{
  "init_std_router": 0.0338,
  "lr_router": 0.00095,
  "norm": "rmsnorm",
  "max_seq_len": 512
}
Below are experts of layer 6 (counted from 0) of a mixture-of-experts language model. Rows are named router (the router's row for the expert), down (a neuron's output weights, with its number) and show model dimensions 0-191. Each number is 500 + 40 x the weight over its row's rms, rounded and kept within 0 to 999. Numbers have three digits each.
After each expert's rows: a language model's description of what the expert responds to. This comes from a sample of Wikipedia text that the model never trained on.

# expert 9
router:510585424436512486480562554517418532498540449495504564428523462475452499531527478528476460547516548579495482452466466485504462569442498520532555459519474462450449475493415502559480523528494468487579502556479576509559536530474484445484474465510483540462498583540537449524565440479471456530438495486540444480456555531508471506565487445581486523496491539440445474480482539456512452470507537448501541539526462496481494573539471503474464507498497531519480450520622482533475446435508505517449520528480512482510521542547501517522478509512556512555547553587467588492497510489421468499
down0:458505548486488435503508527464498505531471471490469553542450465530469569534541553504523527481507388532516526504541498526533533446584548529531461565487544469536507462502484493514429469412465467530548446529502569467521529462496435464505461451555442512459488551530497509467515532434511462493482467498515485518487545473491418491494522471530477537522507502512491521506490483549498525453490525514564587475499516424463442516489482514506543474523381440520501520499503565568493571522512459553410472573473419465550474532451507468446575402469521547487497534541504548498566453482587446479
down1:554545506498472428479485468542521513513543521550534523492500527484511549529500481503464454448505498555527560516562561576425486492558517501552499513555447503482510495561578467505506490513534473531501497525484528472537446430502495497488532440465437475559535494485552454529530462484487430499445465525460461515526511517556438500461510472500484404414445577483463508566534467497488440466450465506507474508491423485551524581502501536515532488558489511510429464515494563537502474534498421495485517512507472488587444498543563459429497462485515427496457631511573512420459551542431530487
down2:460469454436508474433545479535552571459534481458466503558492521586493487474497519508564459478512480474558492537523477456473600516492447524506486484491456535548533466525418505521431481498476443499586515398473479463509507529517472515496518512520530521500448538586564433506516488524481572491460520449431450472494520519508476508482536535514580475511468520489457551502474548403504452564523535509440431475462464523531530486437523478499522483537421446539561468451469581496503554520401464476524546453536453528459532526546570453535527497481522510566481465517530530539525504499466586522
down3:490414492504490524519509550515513433513520490515444518468525442434518506480548545468533462438548545433526432521457512419479452461541559510538481491510494500461582498513497473487518504487515506527436465445455516476458446467514438521508505526567543531521465502426483549545492474431604462453504500541501481568617498485527463464465435488486485499526531409519475526570498471479459493465423448486494480424511556468519489479502513564536441557528478464459483474502392436471490530528465518569462516541449530484463525478517537629511551490490559539499485486426528495512510534531508477501
What it handles: Scientific nouns and word pieces in species, anatomy and chemistry text, such as species, protein, tissue, lithium, plus is and are.

# expert 18
router:521520458580466476491501551468615446507547469496539458431531460540514561528511524480496522527497410518491539570471536534544556546486489575527509544485539507487460497460533513491495517539484507524502485474502522543469503557480446532541500468573483481449500550466474515564523462503502493413508536431465548503560543455472494481512486501444554565531478454482434487531495496520494480482480491507598554520492471450464541497552535461410470539547515546580505409486560520446437444512413475541505525468569556536491407517483456457497444561576470537508467517509527515536505485537569534488
down4:449451530555464555475479463542455470468467463485437502507587542508482506499484505490556456495486558423479497522474517545502532494555533496487474482469451559519506509495436550552456491485522475443528479517494419569471595548505544432531516519493559480440502522584508477576469462453472499505534510476583541504484556550428471462546500535510499504528536533531472372503493442567492438551531507515495456532470525541456514477481446502522527500472481539491514547484510516453507439587492564487506534498494507549463410538445514572517394445433521465529495546502424471435515474499519517516
down5:531513576481491475523526561503501446512423560547536369463452514466459486521551481451449513477543556519570456582501559469492585463502518572513528500549466489529531505509576442510491517443471533509520464523488530605566524429512511593538503501498524523488462513507507507497545526504509496556524548491505515462507448554508495551519494495471469444538562538488505509478507399533492472501489486539558526524487512430542549474467530473476492547520412439513535513482511476515448472512523511470551469501479419515461466435423500489535446530515520484540483436557435547490531548495572574448
down6:533461472490522500460517481516470502511465577465565502455465546561517528506522503520518431593557378491523450433527538519508445520446478449435534512562472454479590460479525511499516493523458487443524485427508454484500570456458587537483537522521524491557475506509486505454545535555522515423466483485548459523452467492529471566498524508488458567453508476496606474510510506524545497511470479545524496469431498509467472532493526471548472479443575554429494482473524501447493523549410539487526539451439474439464482452450442491487528486497453531548557428528486502508571451562540481548
down7:545467460454469416473516553520595538519548439498522618519514552490535487517525526520508468541452520486465540500565489477439496527459453515483483458522510456435471427508507464464464500475581500507494485573506501552573533431449482493398478487488535505402494481502439496590526498575464504471526473506518493577559499504530502549507515531518460503482529508475555521580544501540489516467493460549428527460422494543508476490503500528556506484569484527442482517459531556536566520542494486515570574476518544481519627484508521484540455503409476480547523544454466541503502485510499487504
What it handles: Closing pieces of words and names before a comma or bracket, such as ile in Castile, ant in pennant, ette, ore.

# expert 4
router:477525482541497417452522526447491527509502506543508492525544531488564596526514517462443545501439472493600487514523526539547510465501454505468603467471396508534520505504527488474458467412577456451476497460491509564542507499486441544497492500415505544517485519522499471453528517527493502500502441459497528427517569466487519480529498504498502572496529459517533515424468511478500467512548548470538543569506519491499510506436551463529388538488507462496457437471520451468489410520512464415538493611558466556516479539526486434484484553561494557534511486516477503551434453506491552434
down0:468538547439545611470428545458562501459499417460421539519465530443506531479469591568460423477463503447502493465425518486552517533514485486482484442484550492462520495459545527461473528492503533474466486502429470514477518474477488456509504556543535495432518473432555565569471488507443561538424548497510452546513502469444450508568448512456548539446520476477538426534503511476504501506458491519505466521456519459492481517481540521460554494410498551493495515474444548601459491495470518531476474454489574513458541520506519462540578527478483520496555473541532451489443544418494494533
down1:535472483581525537474519526534479500410541538489569461513524446492569534526550534520556526466479464443594557557517462473462476468472467498439553508531446478515498469461500488386560443556514497459505487479537483514501512540474481485583419526525514526531430496450548521489474393542497466479516414463536458498527547474523545518552546481500396497475476505476509454506430524539454446431520468543576487461571516508567457492572419520491468544533525495415482498536457483497549504525482488495490498496536563465505478448551519415515510471436512487467456494526496526483485511525485518510
down2:449511546459517487551482504523510592507519469471536478515489540561491505541465576548503512540480479499445472457522487468513490494512512435420536437537447541504537490522500412516440442511439538548419535491462517438424469490479516537563563528442513521480491477487541539489483495532497514505498490516485551502478418491379552487500474451445462550535481491527465487519486503539554498410519482503494569472520528531401426518527444534475533483637604530520544540479457506535472492460518495493469579522518562480503547525459514514494519556479523441478557533521460464431501482551504455492
down3:498503529503521543576553495480534519518425451482563533511526464515513540576473477471579415514571462466492480510505537624428498553464534564428462504463497454436514458497499444540502502528522504523496623531491556500498577426555516496480494498436455500476495543499509555515533485447477535475555539455485429486491485502537422491518432429497506528479506505478464614511514481460549515460479511541512548479496438553526479481472528546466520518540475492504493529568511458450444486486550431525464469529500493561492539480548493544417475476492483448456525476492444575537491445447520481515
What it handles: Past-tense and participle suffixes -ed, -ated, -ized, -ised ending a verb stem, often fused with the next word, e.g. outnumbered, refloated, outclassed the.

# expert 1
router:545566485464467490463483484442515529499547448552544523530505447466507501476380507420510565422530517453492472487472443493460451452456462570480520526497473479540487504535516514551482520507577471525538542480574499468565495492498549543553450495427435516432462491484471480572537453478514562484437498562528433467541472499473448520511499449541498484529523462394545572422535424462571502483463502545472516451543548392474503557458464488482492539533521532557490513454496510455486520483525490486556527489546547478466510510458503469468428468515458513460429475475553502490526465467552534507
down8:462489506457493538504473523549467503491480474501513524440498437573523496534519532557515555476450479497576392452538535511484566469452508445493455542535593465406469484443517515500460461488488553446408461548402516525474511477425520534413492505507444542483467512462480552479469532528444531475508467482533550465468437539482491468521459489541532517493475542560540429504493479500505550426444424417444469459571491500447456493562462509479503513558576511530497538497537411515522499528511587491448544485457519440492494512453506491509471508511558484490562469512519538487487536439476479479
down9:474513522419533443524514490452554499540525554448543553422484546444531561437464437516501517470566454499523543531484534578540455556521495451512514491430501532474544553504597495428544521559478507565517418528482583501579512510532453475523419481500546490521497482471482476464499494469575504547548501521445481411510531459508490436542463504495522569489558479503533441525588507443504539514468465528512473515522450488505495533501534449471486497495498478482492552484511556467493496551443442486571487517500543507477395452486429413481550470472543502567468503510548512489518459483552502459
down10:464510486490578468536522527509462397444527446470508519483469473479468488468534442498543531501480485506538486452594476506526439503535508437553474533463468533563511437476496541506530482512500515573493563598470492482457501536514517469472514427551547525499516485517548437534419577537531422535518574424456455534504448542536446519523434575480512517478535529529452518477499532482411586501531532536573483487471483499463502550538538501474505557522449503509550463470495411474548490508478549492428479526510541557507480526604456467469540499537512535457540569463523487509510433493552523503
down11:462435515503480565534496496510504549518464567488544413498527523518472584526474488541424485498485452423496449531517542454489462511561518433474516491426465543516455510551541550545422460487495568513505526503494473484457579482470481504518477481496442411439482483538430488515563576506465548506554478564492542519499553484549533536524509532424472484530470526535538429486463528415479508405520508541493492576555499429468460484458556520545507512493503507464509509448481517483435463404517485498516476473519495434506488521548539485446515470594577505497505525465517516445547425533467483556
What it handles: Word-final plural or verb endings like -es, -ers, -ors, plus the comma-space in dates and name lists, e.g. "March 2, 2020", "Ignatzes".

# expert 6
router:554462449447527436519530524473527462494530481569464446454515458524540482553516468498498436511554419447437547530500560502472563462505520566491416424487536544492501500517538479557498564481558453503521470452470520476527492497517545521540483472496561486509515431546557538472492498570506573511494500483551519451485408457511497511498516538513478513514590507553486445487537505457391513489513474570529514454498448557520495562438492482522489524490446457548529469473522501594544445535466515516434530511467500482489554565429496458458404513497498478487496515540525503459539385444533532485
down0:411476519515524543431554501467510485507521408508484466504488497500433494514465538518458470472473526500462481494517541540463535565517524540438543484485452422515503532541464470514516533486558452454536549461492516466567464555489473420475478511435530579524439572483584407457462512465488492461491463525472498528493548571433538499506492517569463502520535567535510549505541527520522470533502461438538486538466488502498491539566524492435541502489538462585556497511607585479583511485483488568480503526515510516561533506522576496464475482494510504542474527505502493586542545400521422511
down1:563487471518471445444505433480508535559510495502506501514512493487546489523498494440487466466508527477512434469585530506469534568486440479486515449460442423570538525482512532520554504483476492460415471525512425538486451468514544508503507552405505519511481488472473401458564473504486500492539483443441490517479555553520487534466482475522476430554524498499465449539464454521483441501525495443529567506397498484447423494497514456563425515474553444569518484557493477564483479533574552498518486519533513541525523481415479568467425547491461412517520505529482472558448519458493456588
down2:597494496476448495444508482543478536486509486498503472535547555465592520536551547541424563514404473482524544476494570477510546443568552502594490635461522513503521491521534528469499443460585497535538497503497531510450436474520593444532557585499470526470447479471466543525506472506464450524501452494518467485525529513473492429479490436477433533515531496517486516495485500507539462524505531537558427482523527524480475473486553521487500425466504495479542505525453499432464477485492576434489448536434525468562487511522445481583510457471560494489489566479443524542494474573503483469
down3:450483596481446459477540560556499477557524548541461512455445479544498477514500513465496473561525469519516554444560451546538477467521501502525487543532452515525461516443521509433514557490478477511519464505469454518509561535417485482576515473445543462499545561477521469556463608486493468507527515471560503487506490480470495547478512514515495518408533428482468502482503486441496524527511461559535517482480421443583392497478494505502502461559508521439464446501496499500502521469531506455554481499467491496490510466408484469557555568493575485438630499571541558480518559498446441485
What it handles: The suffix ian in names and places, such as Venetian, Meridian, plus commas, numbers and line breaks in infobox and coordinate lists.

# expert 17
router:555511507513533556522499469518519463441493533443517461491474466541582528555493479556472470508479452507487557506488505504487474595531529473524467569547493464505552484464479442477526499520467484398452450423555453425454539445466465524472538508512512470567465531499541486530442520430487597466391508491458444563460496451497467534539460525513524500490481576504482496513393515525449474629481561503509455490506513533503522492510508534565523543508437535511477478455452575519499510456503525468505498440531550481516546519510488515523490520508482566424480519488502589418547502501515572470
down4:520533542458475554555499534473461493462566430454465529515553439520497586506403503436506496469503444575483547595581580512520540508505501510456502498508461477472522392502504574492553485490462535498516461524502512442442520446478491556556554471449466487518520499561463527508528550599486485533519538550528519503480464469518511457400544498577437539471504535457491500543431519457533437471485488478490483452492480524464566476451475465481483482479466426499494496450551475531496574550467494487558512475497537515492495493460516473504436539440415567496524504564519488410520490508475521505
down5:537486507437466518485474479425498514520445574524500553503505555505509554496410556492469523479525523476466490491521527539512503468463568503489489533506503512471605561445563539454523543544530487497500558545568514547458501545557546562506496472471515558505535456515450538571578568503505498580564452500535503415531551591466470525574510586549507481516491505475480480503489513508455562483572517484440475477476525514492541562537459494457540424526533482538510505491473471461525439502513473478532532482466455454439447559382496459571560465543490458539495439526455474498501520492491551482
down6:437465455533487549482538464556473455520451556473472525500538477434449485478510460475440503515483495436500564467539475455453495498541529564487462508546475435537579474518493525496447532514545434536560477553525469546449531514545448465532528458550483442411515507452487468522477537520533492501588482487553526530525549507507552477573506532552568549442506461482592507441463529522504466521510573466430532495528507583560440500535500505471502480509511584504508572464474547478554539492543618497522462528492516474477505537398489567424481436525496509518519510536529549535483508526511512546
down7:489481536483507506574522554485443537533482492504484442492562467570527505491519549522468510499493468523484499479509525456520545523464464510471412446492516464524486433522439460501516428542516477452473484482490579529516511471514472519525443528487487508528447465576560492438566507385506493495459510498531476541552474613560444462572528419519545505463488408541547532527531436566556485497503510543485498534427480477516512531494484470503459450510412526520416524444462496463473498553484515448567532588457479549491497441478419440457498464471485534546534508528474549476481521542437560519
What it handles: Institution heads after a national or proper adjective, as in Ottoman government, Advisory Council, Army, Party, League, Company.

# expert 31
router:436460482519464484421521520507579537482437501486525469537498514505461551534496453561508530546511520428510545559475477479509461525459507435545498489473459510485524528594554458464492557462504523452595447466519496429487552454534457541488553501439421508457508484490478545486565493483535531468502457511489494500532472488519609491465534430439481474586480452501507487469564502524468492442504486454524474445447494519590552502579532473544553446491440543424511437550479451510513440496517442518492508630537492492498486489498446513488513434496508492513444513481533505518517567474450453557
down1:426487476511552543519457464528477432563512570460498531468531464499454552501483496499452519481498495472539483556501473500605438537500564422539422490569492511472417483532502488416502535517515415483485473519480511461483473521610421466501470498548484515511489470496503513583464399457469493443488435580489523533512458455517434489551490470479473482463446536449519447497428470463531491480435446525426425503501521491515475467517546479481525531483593462480452554525454463472557516474450472540496488494464573438496447437507504447503479531428486535550518489465533477514518495484498459498
down2:523549518465475476519529502451496541533479549550487501527550543545395574487514455491453501484482415489449555532550514499507593525522602465526507507550427516488498512477501498531494468386414501575450564498461480438528517570524536523501495486523466485479476459530444508518501451518567474498480486499455447502506495542511540437516452506471531428476493496459505543525502491515553505505590529489561497532421481500484508557592511529471499580487413526577551514496543490510471542457520488452451433512452443447473548468440420452461479492505524547460464462546530474488484470467476512461
down3:528499491538451477480514539484484514527518576450469490461545559509473537452563466552460423557507525423540501567531475504561531516507490531510523496475541453493539505511520497456488457475405449525526572418486525550560542482519506563503561498534562439458553469437505552542524505540520486461571520465565484475465482497499526503510558510536537485519503539466450501533505528496549487551497529416521504512454502496532570430542549546470459512373531508542470469500490410445561426507547563477516492468508501575561572479419525543435515547489467485498459495472428492529461500479538524508
down4:560475580487545513513529474484501495476467543461463493543557478497452499542491498514491450515507508516467404543499516564530519561575421499525502470510494540517592573576486499514507460487499478541464482527472488450453562477482475447441495507416425555519485511462525454459457465483495461521538520541539493509511534489564527532468521526488493530510522576490442505453521520456428542582469463647551574529536529515485533523463530522470488449502493468449521518457507539544493518548515560587555462454503499494444508478512519581510486533465521513590540394441456487507518525459534499455
What it handles: Middle syllables of Latinate words before suffixes like -ation or -ate, e.g. integr-ation, demonstr-ation, situ-ated, deposition.

# expert 2
router:581593538535473499485459503456530473506492512465439506497492460511493538532526487490559505527510468476486557493514456499466496510421539516544454533499483544575549543433520598516472483445547471587474491556518443516499526453496539519547473521551583465427503488488410440504523552480503511453528524503465444517481476528495454561465492457544442500490559520494460476490502529456468491521595484481525539464531476523505528505453530493480497446451564465452478546451473526471482483531438486440527526421447503399467445458465515481415504521579506567538527425418494477562484520541483516431
down4:477463445521477428471511459537447505528566525409545515505523479572547558505473436546407470486440442514529500486477518499480499459495512539509507471541461587455479506494538502510480500553490451495563495528500475465546521524480514490496508480487482499466539438559535472488497515503434534498446433489589522474530548564508516552439504509482523496517426513492461558448487505421484514543410551502492469540480508535537539514579542430497500490451507437631490519487545504561543503467592559470515535505581500471462485508488579421493480439529500522525412488515575519468506496491481463559
down5:430482526461514487503510508474520497562488581581482501475485466513475484499577501548478499539542443522551484487499534444523498568529497544539506498493573411416538548511503416530528427563565496450447486476563532456480452479505480520582469426521563488464510520503496570458469550511577430530476512554520486580501481542447482502590451506491522453489479494440496492513474532537565565510425542493520535500499485458460464507487511476498498453526466439535599509487551542466515434515508514508484527504484530530440535542514489441430488495543495481506427528513572508577496440478549483430
down6:503525500499402583421498572531486546434474542471527444488472507478567563484484469491515572578536516542557470480509537533465446516504538537495524494487505426518512539511548465553449480471519447479550492498524476445503526465533465550483528472437480489592537491494542430485547529456498538479441533533414447503508567507573477510566425465460498532565476483532495511441451505558491612557476523454524478513516471482453425486509521517509453505459445463501562522449437496431508466518463469534447451479480548479447501481538537553522524462454444511491489460544482508562427528488494470532
down7:483431477563472641513506572487525503560442495489532485545551503484543479491530507445540479546554474578454511496467519502446546515441444566453531457561482533488535473484530645448459421482554522509498462538492475548532496533489521411500516503553492490453494554457524494455487468466493415476473566569512468496551475542480518460513459473535517541526491482519501531504521463493504482502532529509473489525476512445520411402476485493424516501511491555534462513477555453527529436479471529452473544529480548561469459495412528575523492499522520491465436435482499525445493526510539539532
What it handles: Word pieces inside foreign proper names, often after Sh, H, T, as in Sh-uk-la, Sh-ind-e, H-elsink-i, Tel-ugu.

# expert 0
router:581526475469482468474490453514465443507389538601453511488523530448509567430470445518503474530498524529501422438527494516531483500478510511496520525482504559534473540527502501516500529460498465542555423494454522492477437507511468536555388432503522467523494498523536530432436523554494471460492428497444412580502492476488398514479516503537498477437457436470478497532463488502465467523528485470454510502412610453473482490451556524462461586539496534503492539456496521541538484493462480506449492474507486474522523589554492507568447502503543424565497471558476445516470479507520460508
down0:459476488525500472462501451470464545516491526492497417471504506458560510435483479495535571452496488460539529438557421425469497459491441486547436541533472546544490488557499518507485519508513411586545581534505462542391456504575539435460500444527520451515516464538476506526505508525445521485509500465509458554456455557492503551537447430529475543506510424489470536499440520521557505506528474490495483513554472467478488491403497465562574508539509505554436495496513466512515499508511558503465544425522471497508522522488557408472442521420493488560536534465510514424561489494604471501
down1:600526517550547492505535487514472472490462480424464518525475575468459534523499531478563495525593509494529494453478501569490434537510521491486518453412543475435483488456543526501499538514491450535574472459514535425497464564482498451561549470509459525497439554496502506496569483534529583464397535536453535470460505530506537478459451414518580479548569473553557502473440502463542521500516447549435523534489518542506470444468445493502518521524536469493395445577565469498465500512488499541576461515544476488557492547530465409507488498480504477460477505539450481475515513486469486557
down2:514534474544458522586467444490572524494379450521466527491420477502473494552534501523537531547531541586476568531459431518526513466511492459463475424509523538594471592464477509490487600501500539477455476492485504473523526470488557568476474512504610505481520477480612515468444544459504472492522452530520491492520535538423484497485527499517518510480524573480513441493520513497506479438483550535471577473424530535484526433550534538507506490496559511533528505497489438508477424558535554465538512486502624574482507490475511466506482508524466513490457556526523535460512547483480456461
down3:497509463447458521424496539545516504467441489497542541531491523517431507498509536539510491565552565500575493468560528451528583550440550477492529486527516428571520507496489556567561525506507471407488506448481503484534506449587479490541447439562514521459504563533540498582559416497501481565514564503465519486479570501455573444579436523469506519434503546538519525535529477477571551543507488404448503461442453492451498557461485492435467496476542558427466491469522506477484488517430561525518480504521472482527465492450492472426514465506500550529465464523514444495531538497511511482
What it handles: Number words and quantifiers before time or count nouns, such as three years, several, various, first three seasons.

# expert 15
router:487529460513442482521515548486471451493541515462498494602517475538565440496515543508495454525509500527445442453507501503522428491526500505503469460477466423547526491460524516500522510505434539497457484438467520554403534507564574533512460443484511438493505467441502491427502433539528500478474551461473463538522426461480490610518558512507565494490503468553465494568498415479537474485527551503495477522493506522524496425468497514474439484509524531477468556454482428443522411533587575477485481553511463541478429462548496474475436478534549457553520508482542446496519616561520541480
down0:560512482508488558544484463463521509565500498477549525447533483534511564544448486446475538472529551499553531444451419513500503503481507471519531517417477559506527514480466510468487520482499538498499518478450444536504514487506480491515405496488553522494515428550447458478609516538463540560453480453498461462500469539550464496543557441426456493477458479510496528433411524477528447450542462495533463569461485482586522466493546570526555522458507504504524465430490486489485517538590496547556446504532490493441565527563561551540472534432545490476537408508533508506547466559485571429
down1:505462484595545493476553540488512496441551414537536469480531470486505552492498511514564528448495535515438483475522495520480445500439526494504528569514431480535544485457465467481500548541521540542484466442513511432436546553558447455442451493567492465510491580588470548506457580430505522541530522473591574578515559482522506532502426556447435477472521472511482507476456496454484488472469445508499483503478564542531538471528530588508553544475451460476524431525481482485471409543516483571520491510520495517512520535484474467552501496456539551581467457589491476547487496518459509522
down2:458499508652481531466546506565499542490492585509425469440519527576495509487520538491468488516515535514506459471535531385469557501491596483585525488492423547413511570499551532443480484455478507493529525432482484479507472513488486496480500530499463485464492510556492461583532451443480446469516485503517460548512480552487453513567434492587522523561528519519546488556474458553541439472512413534486558513527474508501483506450543508544480509476465470461500541487468523504479477525536437503552487479517453524529526514539488520506538478620471465496574484526490449433488542498573502480
down3:493539497551472517513459431486508555487549414530422478469531499506452539607483518438524542510489531453511532487489458455534518527473589501501398561498466507521474490481401463535445516464596483455534495472485432452466486564475454504426502518515434479507481534472487498491444495488608520500540469433503493518473531474492471521521472500515455512552453498507493534523502464455476584563507519465523560438512484526509452558473442558477506572500403521501419486580507489566491514509575412501524515532512544489476534516484488567562509523540460515467495511485528488528441477433530507471
What it handles: Pipe separators and header words in sports and results tables, such as Team, Score, GP, Athlete, and vs.

# expert 30
router:502452442478467551527513492484491595490496522615482509439469516511454469534520448524497493496519516469449529476556540452435561526509436511484473533504519488413539443431492475479495498471536487541463533500502508482505534496512497520492531519539487473564541577459510500557502528479520455461500469518519512578444486511459587511475455498485528497499458512521601567471486507499474525487535505429387519524580520543473506491543478471498462524457513446473506542536488530445515531483502494449548470523493486506597528550526480520442581374412463543511524541402474510488435442525549571499
down4:469443507490483449401499488533508575476491523494438511511523575457523457539510404472516530523537501499508482501452483402459486511460466546485495512586521529532514499476462511477475544539509450500502517438541538473548484444471554463514464515480520546555497474442536437408463436483545472527548552511525501532509515487607556527516547541510491516514427454509506509447576551472552463452503472477478509535523476555489458451435493476437523568579534464409499550532463477495550412538544485481561452549514465486552484495558458486457504450564452500477511453515464515503525475481474591501
down5:507460440471555441555531488444450503532530476430525471488479433516500539461445450506526469475519447487535491427442486549506465493474487505496542486548522446527513528483482548504538488527513465494519506497452448463515521462537523559460525523551538494462490541500540477443543495470476505460529523482464525541481498537464558555590468501584454526457493443470521441467567532539461489440493441487585513474546509539482450487546502496571572523520517462512494563586454449417425558594492472582526529534494440587437499573553420505462546579551467498482556508501524495491522483504501518473
down6:414455449541560564482460557508553464425487516457490537563518437507518499523529464441565478473565523477465497511461502505456521548486480461516531490465485490509452449503445461506494478573572503539517512404538549502504543484520549511520466497460445499564481525435520446484508485491490436453415467543509550509535503492429434473555549496470532482451475453535457505498542419442483504455484578562473468536583425444520499414463518520473559525442575543526489506494545510486478509561519531532488522492472466549415473441499465476471579541489501455535541564479561537531483514501498523486
down7:501521474446607494551522492450480531459472469478393535517480486499525531542504536510499469470540523425465520520520528581457557487560531468446498492498510559485505460499525395492506498469501520497445508511442538447518403458541480435518531478513478522523512527537474586488435495488525559482500512432490481457454485473559469492497454486431519468471468555494557490497453474622459534476456506501430534515529466471518512439595472507475506442531447498460486451514527457572488488518464561508429493497449434441520572488535556607433498468502498562504492444475497480531550471530501499493
What it handles: Past or base action verbs after a subject or to, such as played, wrote, took, signed, hold out, develop.

# expert 25
router:508516474546488514388473485547536516522504471396467500519510563520472480457421514513503498579511515417551522446479502556434529481475479505455472474478535503501402509492486484484485450515443472438428572537513536522530442513499527457516542459491475542492517501586460497471519456439459463591532482519504584502448562538532576460499480564427463574475492490554561513462525465545477551452558487516576474526518449535526547496472514516492578470482529562510467500552484465521524514511477517546464573445516500544458566476557502555477464484477486464432517556516520434494532498516499440484
down0:428501471511502484494461565536547501508516453505522516426561562508553544537473525469466507477478506546483457473499545439541513565476512483480535462527483523507458476594483459473519546497490598498457509450543465451552517481519536518424455489474479509507396486478525504551517495511534471552552564548512493522536497413500542571464511474548514420457435494482537474494515501457499515492484563516550489490527480481481565501553462427452417521576506523452522497453472463571460513439564497549588506425500504506459444475508454595518481497542434442459524587511509553499530441454495511540
down1:461478448509464534467551567450459524529566457490564494498437532508493544483525483521504534540602410513468522485509547504516445432549496536510487471536500524474501481470476505482495525539484494501529488482437467526529586481438472476512423501441557502429533501501490523525524470492443522515472480450518554421586478478490475543522500429499495571503486453483469416449535521455465496497487559466409564515473464577446494517508522503541519537515515444492506509474467523563396505489543612506497467470504468482503478509486476494439455569458524525462494514448459459369456487508411527484
down2:518474497495478551503514439429516501467429508537460544508510471469425513483495492501496512484492545499468496460463550489517449463503499535467494511579490468537506510570470464516558575528442528459505554472562509480490532520390502614500590521454504514532473494529586504465451482442460607540554517585439494493459493456505463509466466470503473537489462451501560529558522501592598492503457471470497474468496469469451483482494566488419493493546570534473515516425502529539490459524487527435502524426492512529461467508573414501564495522495492499490456457534480447488543531474527479589
down3:475444445471466527486521473573456501491514502534520542493488537529558498476495420496496485430496482468444485486543491492490487482462561515506520513491553571493593499454519459535505512518542523555459493472521481491499556485565491422469508484498437468491468568487488508535495432505481546499539463535434456495473487460527404571470524482397413468477592594553470497542516546499424526503506494434530566494505443498517540573543431474534530550505425489436549512588451516518477489479468500550507471468525468516492525463494535522605483534445550481495500451537534509557442526475465474581
What it handles: Prepositions, mostly for, with, of, to, in, and from, right after a noun or verb in running prose, e.g. "ideas for", "challenges for".

# expert 26
router:420488417546521539476542443544473527457471537528496531500471499426419490525515544510438489506559493518482498529465443500523478449526499584449515483457535502476491482540526534516485477528535549498536515470515490458460534466486545532512530539461454430429434483599488577497486437533515404543559519561540545503525486470508485475536461550496521478455502497606503579476551450500493511497505552499459509538447531531470450541549486507488502486423476392445497489519499546566532467512510555483423490439495575453393515438512545496518481473545486517522482558508536500483469458541510533431
down4:509459471519596467535520519522469518490531544460502462460494506518504462448508483497543476560540461437478454447504572454514511467496542508512487508501474581457494545524515544525530511530515570595502461484558507417521509455487545483542505572544581496493454537542522512427539443457497552481499555549420530612477506536440555562512506469508529522491486520447486497448526529532483562575483487409504523543465507490533534503519465490549498566423494527569462529593534501554462486425520539469532521515497520463515538486438479564486479561554538520535526475552543484620499516488519481515
down5:519498472492557456570576466523560449493507449537542458520535463411469459507493506537512566431486521453496478466454507535516451442580469496514486520488500457491452566526533547550518482535566451506503496569513505512513477420568422568532499428501483482559487487497517526573470512503446486475478525444410517483529542464497498486545541415493475525508522493476468505511527409545439529515447534476502472465503532475456588495421498462527477563495424512427457522498516519478487476512534426530498523556486471458501426534468505483483505518459490481513553475639495511472477474541407481474
down6:535417530505496450527518452518528525545511488496505520499486543500504608508471491474388479480471464514549547508468533506498559516475556462553496564528461559540570474488549513498546407479488522500485495464512537513435411458532553476448533512551468583487497523486489440480494505459550462570479587472429576522530477461488481462518520505537535531509504479455436536473501537476358560531537485487509584502438469488503491534461463496458502567529530492516558514492507464494527504469498541425533494531510459535552572458540503471503546457507538456560506535463478543429455534462553486439
down7:547430503460538503485508567446528456454511501443567503489584521467525475616451477484457470496441485473466450499552467413482559571504450512461534469529449485514505500573540547508529467526426452459459492536438452522439566502469580477540490454483482489454501535533568551496498534589517431425545496411498535467497550484502525500488461503490505449529427513545483512517526497482519493552548500527501534489530507535506448491447506557442525479549504545520502474505468498489563413448497426498522482543476518458487472523529517527518529478508511429542519509530529379498431569522468532504
What it handles: The first word or letter of a sentence or paragraph, such as The, In, She, However, During, and first pieces of names.

# expert 19
router:534454491470470465520499521508559461478511485476499483511480505539480565562493528487457516512586576504514489429411462501530552439482497523584550466481497555550448563507553542471550519460492457487495463474547466479494518524515503470476530498503508474456477535558482549511482544564472592613548522560623475518562506428483528540454454436560532470455485452506445501535553490540517485521483448479490452564477448530534510479458535517568470461473535527497497541515517508522481536498550457463465448474495509489480574538573476486583482551557454432510530553568536539485496548429538505508
down0:444575523459498448485542491510488498509522496443418474493453461545483506504478484471581486442432544498502512563476512398476471531490508508567505427515469519447499532524469560459486506543513452406552490514502495507506559504469468485588512448555443572485495529494544502455482465476485523470404536539537453496522442539481568472474479540512536437608489445573452477503462481461531429443560503575473512513443447519488465499455489497491473577525522511551493497520542443566425493495513495545455539520524487491480538470498478447473466456519511453500480532436564545591455488471536541511
down1:434560455516504494497484552467536544509485598439507467553570512494484497510477504499436514603431524523468494536477489505482507488455532476406523532553470488458473463562548476508461460479517521484530380458569467494491518522473484528462504462476567492516529450447509526471481536519499621462468494489499521595443486424525474488460435502502473511502509443450470486517499513493479484491455447433475496504535461524506435467516506528450512459485499414443520503532505466518506557515525521466516454446533575458517510571493526555555406558548513395475577507535494537477533473512555526545
down2:519485557534481469537537524532505490519488397503480384527519454537510450476409522463487442475519475464481418469546480428464490439476559465546460525437518465431490466543516553540524498462526488549495485494472452492539533533519554438467547555516498444514556511463553546538462519522446434442539534530442529461439527493470461486527468400567479497486536446489449565482534496469506479542502463443472509463467491455528511478482521450448517466472431573473491430472494592526525452534427492539481535533558533530460513454566509553482458538501513517542488524546535551456488511528559496536
down3:515461528474513450496524432461444509518502464484515530541570494504553512466530495495529476451523483554461503387500473535563451542457531537514534422478541544501518505514477569498532510496515477476494495469507547369501510476502452540528465511480470439555517495541535555455525478492530537550492477565518489520401491473482527491490507511520515386431511401475514518544424448452497499609550468419525533502507510443447485468477551525471473425529465491490583512519491511452451527491423489511549556530525553562528524508473511566496547459545461474468498468567494516531471521512446485582
What it handles: Quantity words like most, largest and majority after "the", percentage cells in election tables, and the "l" piece in Thelma or Thelwall.